config.yaml
d_model: 192
moe_layers: [0, 2, 4, 6, 8]
normalize_top_k: false
norm: "rmsnorm"
beta2: 0.95
Below are experts of layer 4 (counted from 0) of a mixture-of-experts language model. Rows are named router (the router's row for the expert), gate (a neuron's input weights, with its number), up (a neuron's input weights, with its number) and show model dimensions 0-95. Each number is 128 + 24 x the weight over its row's rms, rounded and kept within 0 to 255. Numbers have three digits each.
Before each expert's rows: a language model's description of what the expert responds to. This comes from a sample of Wikipedia text that the model never trained on.

# expert 55
What it handles: Descriptive adjectives. Common adjectives before nouns in expository prose, such as significant, main, important, different; also arent in infobox fields like Parent peak.
router:118172146155180135114113126129135111146098123157094142147171132150084127126089157129138120171102113135117158093100111140159122150177143139127136079142107121126153161106122085163158117095182091116094071108111125150120101131151139129103121126103139117125157140143105125096128151115136129143
gate0:252095095141118127108143177173107143127135086102149111119119098160152138085103131064152154118142169111130125131121156129125130112155145183117118135103145107146164129112134124104132150156125133105116115120127090126145111135121145151106145145139088116127129078169122116101126139119135140158
up0:135121115127154151115140087099140132124101151141109160129137154126127113167120111157138129144141132180143136136151123136144142110113098134160182077104118136109118103149100112108146103110136119127097122108134153152108104095151102106144117146160145170125134170094168138114118157155158132124
gate1:145240116132159140140137121116105112169118097147153161098142128111146133139118131132173145158155134090124139128140147107156154145144114126105142176120121109132130113146121097130124131122139171094117110092145116125130134106131190123112125118113161124087102148133127137130133132170132099129
up1:122130108119107104092098120113094144127102149124149130131098100098164111129127133130116146158120144142134125167066135108142119119139057142145179134158136080114122169137141157171140134110131129145117137139127109153104125129081126116127121116110143121105093140107134080122133116125099146101

# expert 35
What it handles: Digits in tables. Digits, mostly final zeros, in table numbers, sports events and figures, such as 100 m, 54 kg, 762,000; also U, Soviet.
router:103108122129090129095138112139178144127138160147083138149172133160138142118102130144118120145109132113112129134150090147145122150141080167082131163157098165086165138108086153121167179120190092107171118141105153147145117138174180122144120100142087122131133125149183106104145178087141149138
gate0:249077149104104148123143123125099151081106122169123168135160089122125123103119157137137151148114171113123133151133148146116142096110131133124116125140136125102101145121096108127114106168162157135118147106140118131163137114142119131143161148116153163106138112101106184103157125107133176133
up0:105153108176123138147124096130109140072128163126104095134114108171111151092153152162134063151149120146136105166162130152121129123117115127151102132113129151144161115104122082128087116170140138061128134131142152150163151138118097146155153136124117134124169151138104138171120126132114122123
gate1:100225106130137116148105103156127136113173118145121135128121136141121070071135136103158136136132112135156120140155143147147129138115088172159130172140138093086153129108100154130158146130118114126105105125093155120141120119122150091113149088076167104160112125133156094163116154171097144116
up1:116153128103131166161124142147130106162124147089119135142122107136063129103142122144112137098152088122113090116096112089112124136135128143170132146117117091123146066154126096072156135117116147108150142104120093175126099120144108132118105091107137163153147160149139180109147119120150109130

# expert 57
What it handles: Career and society adjectives. Adjectives and nouns about careers, education and public life in biographies, such as public, political, football, education, and Personal life headings.
router:141113108119124131108150129240110097111137123102171126135187131139111137136091095128151148147146127125137171084132138139126152113163152106126120111128109135106146122122133140116137129128160140151115126106100144120113093169153097112125082080135101115143105123101135159104089148116131149113
gate0:185102102154132125150135139137092137129152154097162106178130130139144108165141182155116131133155113131179133152161152128153133123111130132115135138104128144132135131117129109153109141186103132109199137098120115127107154153127123126126144124097109113145092117145098125123149130106111103150
up0:109118113147159125158107141093146149119135170114147081131102124133140147145118113158136127151119129139146137107144173113155150118133141151148179156093162133140123083135116103138134120112096120146112157121135118138094106156078138138120165140163077173129119131159130099126134082130137109183
gate1:109216134116125095099128127146129122123115142111132181136135142096104097153170109108091137115150156132125109133135137148177122117146120150102154150141130109114112132135121157157100139087094152107183094117152164107109185134110158156155139121092164103089104060108124109089085169134116148139
up1:164121068135144172154129135137157102097138097107115086114130141124175119134111152158126130119168100107117144100115125120104085175192141064146156130111121151145122104118133098102094110148160117115121119166137123130164128109124124080129134112132134154143171155155123157111135099114137157126

# expert 18
What it handles: Locative and temporal prepositions. Place and time prepositions, chiefly in, of, during, within, often opening sentences or sections, as in In 1903, during the height.
router:089138165172121122144150122133134122131131132129151130144122121128134107113140110132118136151146138157107152171139111165057119135106131138131082141146113149097157143200128091127138134140121115160146131148136089145119141142124143103124152170144097121114084117127136107130123168140122143109
gate0:249147130115110141144117163103103164114157133138157150136115080129126133123126140115135129141150118126133091102154161136126089133133109220138122149120125147124097156113109102145156123115147139139099143130123159142137120124167104117176127162097142093135114112174114139101172115134129139093
up0:092130128111145142150116097144160074169119130126104089169143176125093118144120108149114119089114132119126152173128129115138161137134151087135111129140119139120157090144150141149107134126107121111155136122151119151122132121057146149094129090161101150157142137101134119177102151115114138104
gate1:143255137130143158138153121107066139119134128076164092150109140128090106142152119123128138113124161113150091141173144156123106128128085123142120141107129114118129107134136162176110088157150183129144144083128116145122125152142144129122100107133117132110107113076155158131126070129082130127
up1:159122114126095147121129140171138141158119109107126166167083110086120105147096117130145142111124132159156130118118121093130151157140176125087103118109139099126157124107147140081138113146114072136104146122104157121133110106153144150146142060158135151170116118147114104105113101122166155127

# expert 12
What it handles: Agent and relation prepositions. Prepositions after participles or nouns that link to an agent or object, mainly by, of, with, for, as in appointed by, Succeeded by.
router:106159116144129146123124125184137114117135111105149130119122129117151109123143138122123148139141144148144178170127092145065110126108142110114089138105163147103126113192130120118153139156123126142122124093177115153110118120113147141136099127147147134133125149119138124110093114124122128137
gate5:140111109157104207104168160119147167139080107133197121151130126128107149161091152128153124118137151115167102146139133139112144133156125138110157153107170123124128125094148154178107114121134149135129125108124161132136172152144169151145088120166119146103080073156144149089146089099140109112
up5:139135131122144144128082097140095125102127126109128137130117106114093149146152132140164127089109114092170118112145135117168142117116101096149122093105130132149092097123121120132115068116149106161099165141137085107094113122144104141117129131089143141126116152094155189141155131156116104140
gate6:168126144155154118196154137077130132149141179125121134100149145121139142128117141149154105090151119159139109128132100153095117155107144119189140143087116145142123134123123115118149134134113138128153141118099162120158103116171175152130128164085169092089172112151130132095120132125144189114
up6:126120105125106129107150129093126141119141115154163143155101114177153164095164104116111195119141104085139169127119128093161112127132117107140168114128099122145121188133150131118138153112144156052144113181094132134134100150115103091119147110158123105142113150179137131151152152142080147111

# expert 45
What it handles: Year digits. Digits inside four-digit years, mainly the second and third digit after 1 or 19 or 20, as in 1787, 1992, 2013.
router:135110141129118112119091130163134212148103164126121140185148096107118116162147144117144118143119135144176147131153096112062153156162109136122112114119135150189107157126052130111115105136163118142112104123152115140130099141125150127120107111155159175145105131099133137123113133123114133122
gate0:196081123078111123131113111131127136143155122133146183106159152113123116104104153119150145115125105091132130121117122105125132122132136134125175139140152112115121133087166122128130179167131131168105119108114121120107119138139110105146105139151103131121184141102104128071116170159170123150
up0:158162117150172128153151137136120118130122119101139089139087120124122158168139133101132095135134127151109106138143146131127161148111129121114069129124102136124156114146107124147132100113137127087126127162164147113179116131156142156113127134109144110122068104136149161134114096145101149091
gate1:146243118142143091159130119120131118123132118092138138121147145158128113159134129166106127101118125158127151134089164119140125120164128139156185131071125123132117114133118117163119167147123103104138139145093136147137129115118084157141156102154106172160092136089087137144149099094129134142
up1:094124140137103124115103120124096085152111118126122122136132146117124133137152157154081140124123049112111140114100145119147109116156136165124144119111160144133110130142145117090122161159134103156081120125093135155113110074094075123155145116159109133166118142098162125150149119103130130107